python train.py --n_layer=8 --moe_layers=[0, 1, 2, 3, 4, 5, 6, 7] --router_score="softmax" --balance_loss=0.00648 --init_std_router=0.0169 --rope_base=10000.0 --parallel_block=false --weight_decay=0.0 --lr_head=0.00656 --warmup_steps=376 --final_lr_fraction=0.0 --doc_mask=true
Below are experts of layer 2 (counted from 0) of a mixture-of-experts language model. Rows are named router (the router's row for the expert), up (a neuron's input weights, with its number), down (a neuron's output weights, with its number) and show model dimensions 128-255. Each number is 128 + 24 x the weight over its row's rms, rounded and kept within 0 to 255. Numbers have three digits each.
After each expert's rows: "comes before" lists some tokens at least twice as common just after its tokens as in all text. This comes from a sample of Wikipedia text that the model never trained on. Tokens count by the router's weight.

# expert 19
router:164134151167110123109121146141163120101112130112104120169161164068148125100100142114089132106129106073134128136146123131084159134128123125127138142144128084114103080135127181194137103135129126136089117095151136104091133140139091101086094139125121143142113140075141145102078102128118144133164107136161119148126131101088119118147126126147150140117116115153126105125114137147146130136137
up0:099168173135108130098125098120116119128159112066133156151161127097116151131157151103106114114106125125137066151155145122145096091107170099134073141112108121114167111121168118185177121141116103099120134147140125133153103153107111097111148101158151143115130147129118140098124139100093127139106116069114108115108092103143161169126129127119119145138097111146100144141066125127111134141113
down0:113161123133112097142126122110105111127139133107133099127137139135107148133153177125144113122152180107099097137106136094120089123082110131146167147139104092148132095137131098173112118124169054116141123124119134157116153143094149162122127112091124085121101162061126132130131143136125144128116165158154127140156173135135108191129070137111152173152152134138139123085141115105099108129134
up1:150195106140176126098113104145143162122112137159137111135115144137145108100085117127127166125141141162146067102067182124153154127141112091082153137126136162140105113137204133138146145139100137120123142141131131107106114125168140193157139145152121131091122125131145153084123148139116085102136158144105092160131166140155134100121154137116117122152164116122075161124140119143098147127124
down1:100138134143154112159148108093119112139126132125117138145163121156125073139117158159110149125115113092110161185109133117136148115116138075123119162131138126175135126143117119098110201138133107146166092107178205100093125162153164122136110108120107135120124141121137103153161108142137131118132091137118154134127106112118122135126118152170131126121114156142123089136139120134145156114126
up2:141113132143078131096110140108116126153114108149176142131136167099145165144117132152088113152127134112165143153122148142188145149124127170095138107126103093127125126145161111206140113134132174141102153129154124113127126122145136111112089169188148088136128127134090139092149125116113151121119142145145106126179098145160133148129163145150086134140120111080146157106104150147118136177096
down2:096158148111098165108076176129149129113123091119100133114123146172068123133108111114138131154141124108145088140148131142099118148132083129159089132134150176106133122073116135075168111117154155128142106135123132149129156128140109116174167080092129149104102144093138107172126093110147107104098109136110119121094132127162109097128128104087116141104144136122106139141154083121139120121156
comes before: "|", " the", "-", "==", "===", "The"

# expert 12
router:160129137127154123168081125116083153143117118152150122111093184130159164140114096156153100114097132121143109095150121119141113095117108117116144148111146123138124101133156108091114151127135095115140138128140148108121090138117160122125173074152141167137088166160097170154150126138152114148162150135123175152103088145134138146097111147125146111144133141089097119093123119117148121154117
up0:154087121071102118117110122118122129097122105071094113128135090140123147139133112124121147114089123116141177105124127163111122171119133106086123123159134124106145103095186113187124124102133124119158125112132173145137147154119150129093108127139087083132168136119169174107103110108093200124139161124125122074156122106140153104128163123145081120097118141154090103157150130117155161151122
down0:144103155130100099142166098088129132157088122079152111139101093133106162115092095145159101116146129086162115121127110153133137120161141133122117149156136114101147094140117131103132132127124001147154086110164153117124111121147118124098158101082135121082115123076114124136108123114139128105121124109086193130124127091149154109141150136135158155132125145117091125108156177134126103120134
up1:132131137162168089109148113146114153124108145138090103170154099199166105124119142100137109106148150111179161123091094122097152170138097115103119115118087154133148150156089112146142158132113149120146148137100157126127148102111106144138105081162141144119157156128107098130154103088100108101114116166073148149115112165104108114127119116102120122098128107125124097116148126141154162155120
down1:131092130118122109153156122182158177139118137144059130115112128126141120119109145131141086122170124171139121148120119114123130102135095116082167141136140109153129127142115122126146141162165192137122126130150139129108099132125135131113157174109071121153140147171097105124116116111090105144106118164112071127155147136082121117152122146127117121143116099129096161134132111120141101101121
up2:141133100126130106121141148166131135116130095121144152093120118128157078133158141160135117147154126106124135159148115139096141120103138154093130091136103158127125129091166163141140113099123149135097132134112131159102129168112144126087121125117164151147105130115113103136161118138086100110156119089150150135126107122140107153154135146128158122153059136113140130150088106148170106136159
down2:141084148119142173124136121107145142142126131148090107129138152116122119166156110153136165140098136137111093121142141154121128132142099131114161171090115090123161136165129105131100125126179131171135168135145127106123118074162107133095114169169128103172155091097218129132134131110117144108150107090111102129161140126126152086168102147093138151154117124128163130120123110089145132177126
comes before: "\n", " ", " 1", " 0", " 2", " 3"

# expert 9
router:115119125164144130126121126130194139160150121131100102139118138063148105154145180091140139156108146095115102138154109141129140147122125113142151122163176120128151067134128155103112125149147153114107127148118074095145090099129129080118114121143121119082105079166110111109082121115117145129146127127148119128139133117092114157131130139124115160120102145134165114090145102170104155165131
up0:126071134101107123166134171158107157104162128128148105089124124123169124141139138154112149138110153098160126123096113104112119138142145155130108110104120131112160111108104114140141148124126124150141133110100091130173118104150121113106153154128093115109101139138089100132156161129126111148088152143172130126185139137127157093127101084091105138111107126107124175111133115129101078114141
down0:126115113152106128154120094076143122134122096114101139100146051111116110130144127147142152122155083092136135196077122123102133127116148114140150104118115168170131167101114153125114158105099140121153120122100125142152089145109132124143176140084086130121106112151153128137098114143127145166155149149137113129117131118162115119142113093135118114117136129112110113106152143170132125141153
up1:152153135126110140147126126085149135159082153126110143119131103119126120108143107108129099144082146135106122094117129141124131103128120126171107110163100133103136117131093142063144091115137125114168106094154121122134134128115114109118147108092121138102146139139101139080167085140137140138093156110143109089117126121092125128127145129135163117106160097148138139166131122096098119154156
down1:137145111128149176130152126148121123134117111111134176103165131120111120087135126144126106167151147113156161137169087090102097129123113130153132127127142157112134149074145142128166126148124140153093084102129095147146125126122098139118164156133143159133074112095142103156133073147130097094113139118126160148099157116167136086151121115118115110135135123147121096172104159137118185157111
up2:133104130102159131119146084141143087133159108117130171162126089123128133128122154134157086122126137192121109157118156122089130096161130127091074102114105143134134102141126145103108137144098111128113191170081125115096142136126132141157134111140180150094108109127166102129082168151166123117099144144102189125131131113149155108137129085144135113128131112118117170168114108107151123158150
down2:113113135126148122129150166140172136143161145118100078118083124105093162153148159138134145151126126126135071124139137108122124110133143141120148107131143133146087138131081131167082148162168111145135132112159136109138117099091152144110152170105118154120127068102147159137153107158099114109164158162143100124131130079156155125144143114133145157101147132077092124123173140136137180121111
comes before: " of", ":", " in", " to", ".", " by"

# expert 6
router:152172133152126128142123152124121167160142143146108117119106107144155113117145165091139147143143166110126151125183145136139147175149142123110138172174157126126107081152121114155115093128127136114136153143154107130136087125134110066146101114158108134128106143170131123102146140138129145120162135092136124142103101106092109151123105128121132170158142116157167152138163074147118116153145
up0:156129139123093149073092140116138152124120137083116132111148163130131112146168123139130161137071142135113129117117116137135120133147093146140159124079135142082124134105179086167130173126131130101058153158119123158162133113167194180130138112117150155145113150155123151124161107060146135141100097137131153123145125102101167116156118111100092104140107159118106114115077111138133137121137
down0:110174129125121139132099168145170142086129157144102113150114141085117151114110139138115156155159122155126155161087136151118125121141151129084158117141152110110154187124138151108116132080101098125143129116133179154130090092100171148117098153172140119114120101155130114127111118154136153152161127102129083106142159126084126114137132108159173156109161177119087120106148121121139123108157
up1:128144110124133109142156123120114132128115142130138104100117153086122122145152115107151088158115113122167125149116087143124123120086156143112135140064161153145112116140164131126129088124120105124073108142122120123143120123133188126109109148132148125141127108104119151140110080088175176125116153087121134172126102102117170135112150163121111139138148077124127162105090094133172140159142
down1:192122127119115145089142126120136109145117109092148101128157126096122116110127136120068119121121097153118155105103140135174144159174173145135065148125148110109111102151122126146173124135095070136117132105144153130108150158153140139117157114165130099116106115056109162116083113095105120125099105096106117139120167144122113135128102114137133120127160169131157172119089150119108126126098
up2:115143152146117111117114155104125131155127119162156128146195127131158155109133108102101141083138164111081136138109122155117112141107117124146147137166149106069124128145140103155148110122104160101146135152111082131100149123119119101130149146120123143151140134116061127103151114127098144125147103161111089164074142111178110149144131101113109148121098096136125086134074117088162113166166
down2:149155143109103139117107113146117123115144132167129129148134048130123152098162104161105181182086140138106121104151150168110133128140164127112121132154154121117117186116101129184110109113174131128100149154174139148152112107108148182122121103086132129109100131097135149113125153122162120109138156077130128121120162128144121153166143105185125081140129120133112168078130135146134131143149
comes before: " |", ".", ",", "–", ")", ";"

# expert 11
router:140143109117117151107113158104120130118147111128116104111103140133092119140112149115184085160097145089101113149153151168109158125152155135098126153178147124147125111119097135150149112116143204137078130131142145110129087094149136114114109157123124114101118118134151119141101140131093153141124113125164130104092117110128113127134115148137087158100125094121186091117130097112169124199134
up0:110151122128159115129155121135171118137113106128141121149157123101133114145149164145137054157126129172148130132158161127141117120105153111139102172143153105112168093167151107094134134128113120155130147135132098118138158076106139124143105094104139078139153083128116108170154125120148182158076146087092145156109147172078170158115136128139121129122158146116122129103143130138147163098132
down0:133101117135162146110129113122159160128126156128097090113108120088054089099137120113123144117125124116144097141134179135103113126112071116108133130157141101106091097122103134149140095091173117109099099150127157126136113128148108143142137153157123130168097140093135124141112146118128130182154162163119107105129159123146156109140133162121109123109120127096117096157135178096159120141104
up1:105136168116148146111085190106168143145144130160122114106124144148149143135137116094147134148114086139136150079158101111123175145128163107158117111108141126106128154139109095131155128123122143116091135096091145105181120086125152105139107130135137104109171093120122122108166108107120119114098141120144134125127107127162133101132164153065093117096159108110148103130128096108098132089141
down1:135116186137160150125094163108152164148108118145152065112132157121175147100127185155156147134126090122138158147121143141158120149101135136123125089104133107182138089121135156091123136154111158122115163124129144113148141139097101126131129177136155121128165122125133117135160138120121138128147114087155103135100133110160137166140091149169154129112143127111211080107123157145138166092115
up2:158155103153065155135131113095121103155123133129098126138146107144116089114126153142106084147132128166123146117124181157105136118158147118141137101161148143139141156120132165117139162176105111135156124152123108150113108112143159180141153142197163138106141107133103098140139151125156152151120099095154142133107119109119190102082157128144151112126100115144109136106064143153129156087132
down2:138116102128123112115123088151120106095094148104113132140113156157069127130117104106162130133089134101107140139131145087150152131173145145127135135157122116119124133128124159134144099105158168143122154122119107122112115104129116135092181164103104087186086106121105117154116150140121104126160136160135137122128192098091131113175104151165140081151132158158166092099108097107130113144078
comes before: " of", " was", " and", " in", " is", " a"

# expert 20
router:151140140132107122111117154138115122115093160116121137128154151088118124097118130143130132113134103102143119122112102141092148144110140127137134135144081124128107131136135151191153119104143144093102107092145113099122137168126137090061088117089101138155125121078137143109093119108101154127176106148172126145109143123109128132148108130121115138113079111149133110136116143134134120126129
up0:106134126084173136165149099137138151175128077103132130137097136143130084140152121126139137168133123138150157154142171146143112121138128142151134075144128120150138110074110127113142170160126143118118126142141109116107160144137153117104133093151165152084112144124158148094158081098121133096131099137122125129124155147117134111066118121097094176147146121112117116116097127092148180114107
down0:163176137144135156113116151153105103091118141128123132142103115124106128148126145134140119135102098125133129131115130133186159134150121113132134074093111150141169160160126139121080142170101126108109161107145110101126133114157130097114125149113168137125122163056109163168119114104160120132143160156117131142114127109117111121170118162142159123135110119135164125114147112174157098156130
up1:110175136174147116110100177125109135120090137126106128144169167157149101127154176123163085149119180121091131108105141122146117158170161140106118139136089118127121131114137103141148168102105109145178121162129086133153159120129152105139132145126139124128103164127122155108145133108101132101122122102108122119138144127089094132133125114057097128120111115125109134138143104142117144127146
down1:158148140128128184160097160091147138108153130160080109107108148119175130114101149162158115122177097136133141155141127103118121175123134186126095077125120125133136131155153120100165098111114109127155088100140150130111138131142180097124109150097123167169136133179100124183157136129170104114167097155156121134109139134153166148158131161123121115106143140175133126115138180150121144109144
up2:120084130109141142125128141085144108135114097113136127152115133098151148097108121118147129142099170154175111116130132121138113117178165123172136128141136167116114169107106121119180154104103111165132072137103131105191171127127136143138155129137176115135142116131188167094105130119120143131113136134140147140125138120164127136126170127113099145155120089150114119159147129154126116159095
down2:143090184135185079091119124114129141139099124170140139112140129165149129122097109131188140126109132155145130147123121128165151114176137144127117104141158063169138123137118126092129129146112047110143135145109134116144075121135156102128150121148115071094137088119106145145143143135096096121120141108133106119117133140175123147155164134125149128140171097099104136080135146133153130116134
comes before: " the", " a", " his", " an", " its", " their"

# expert 10
router:179168136173095153132098157122096149166160145115097105120135097124135104141114173094125130136104139114119140124192133110139115164139134104126155156171173143139119079132143132146102104132139115132142121146144097125133110164135116067112115131150110138131121132184140133110125129144148139113152134087182129144089105087105107149148118129149138176148112130172170115117151087148108096121147
up0:153118121118124094148160140105131146122142121117098166108124124148146088115148172173139109114078168154146172137118145117109081120178151099118090158074116143098129097128114124147119148106124142140164126118140152135159141096161133083120144087144122079116179161161139134132165137120131156120094158145151134097124114140127130107106133155146139094144160139156137093102157079115087126119124
down0:118133152127153148126056152128121112128129135094162125123130102126077129133119119141134130105168169101074125149130158122133153123150114176124129109149134070119124140136131118094109124099094086080093145117190152136098118123110150140103130152113135146124131156139097149123110148109112154127180111124174149136123135139138136140158136132156138153109108143137136158122104090113096153088155
up1:134125152135179119145133074166158142108111119088110148145112141081177098141141114136125146128100094116150105093118064138093117085123123123150077122124101154154114118132130150102081114090109135109133149083114081156146169114153114136145113141106114145137144061117118108111123099110108122104132106172118128152135115104115128083127161082131120146102090120102145098128145161179125127087105
down1:202098153120132100134134118136119112113141124148116113169181145161113097154085147097123128159140117148101149151124100118155169163104161100131123176110152134118204129167152129150082091125168111094098101109134159166142140120137096128180091189178146121129158145120115142149108095119146143119133101087147122132102159142164138108157113134114161156150126167118164118148140095107125120135140
up2:137146124079093154150156127112164132111099144126120090147119125102126125149132133151130123085150121118135129137119156118053128142146172106117138139149087133178161126114154154127111123169126116144097083117141133151078145168161107112093141118088091106111122131130156183108101136177128122157159137123159101091156114129104165129109114081136103147169126105130118112138122070141131104127125
down2:171101091125137153102123107119110108109121085150122128101150189161086135134142118120157153109100158109139112121159133112105135107134160116112164117169157109119139073127098100112135097162200069105142128118087116121133135113178075114154136164142139125070091111141144109186117111129125108133131116156122087151129142165110115128124110114106126105123154147141123128142128131108165117142090
comes before: " |", ".", ",", "–", ":", ")"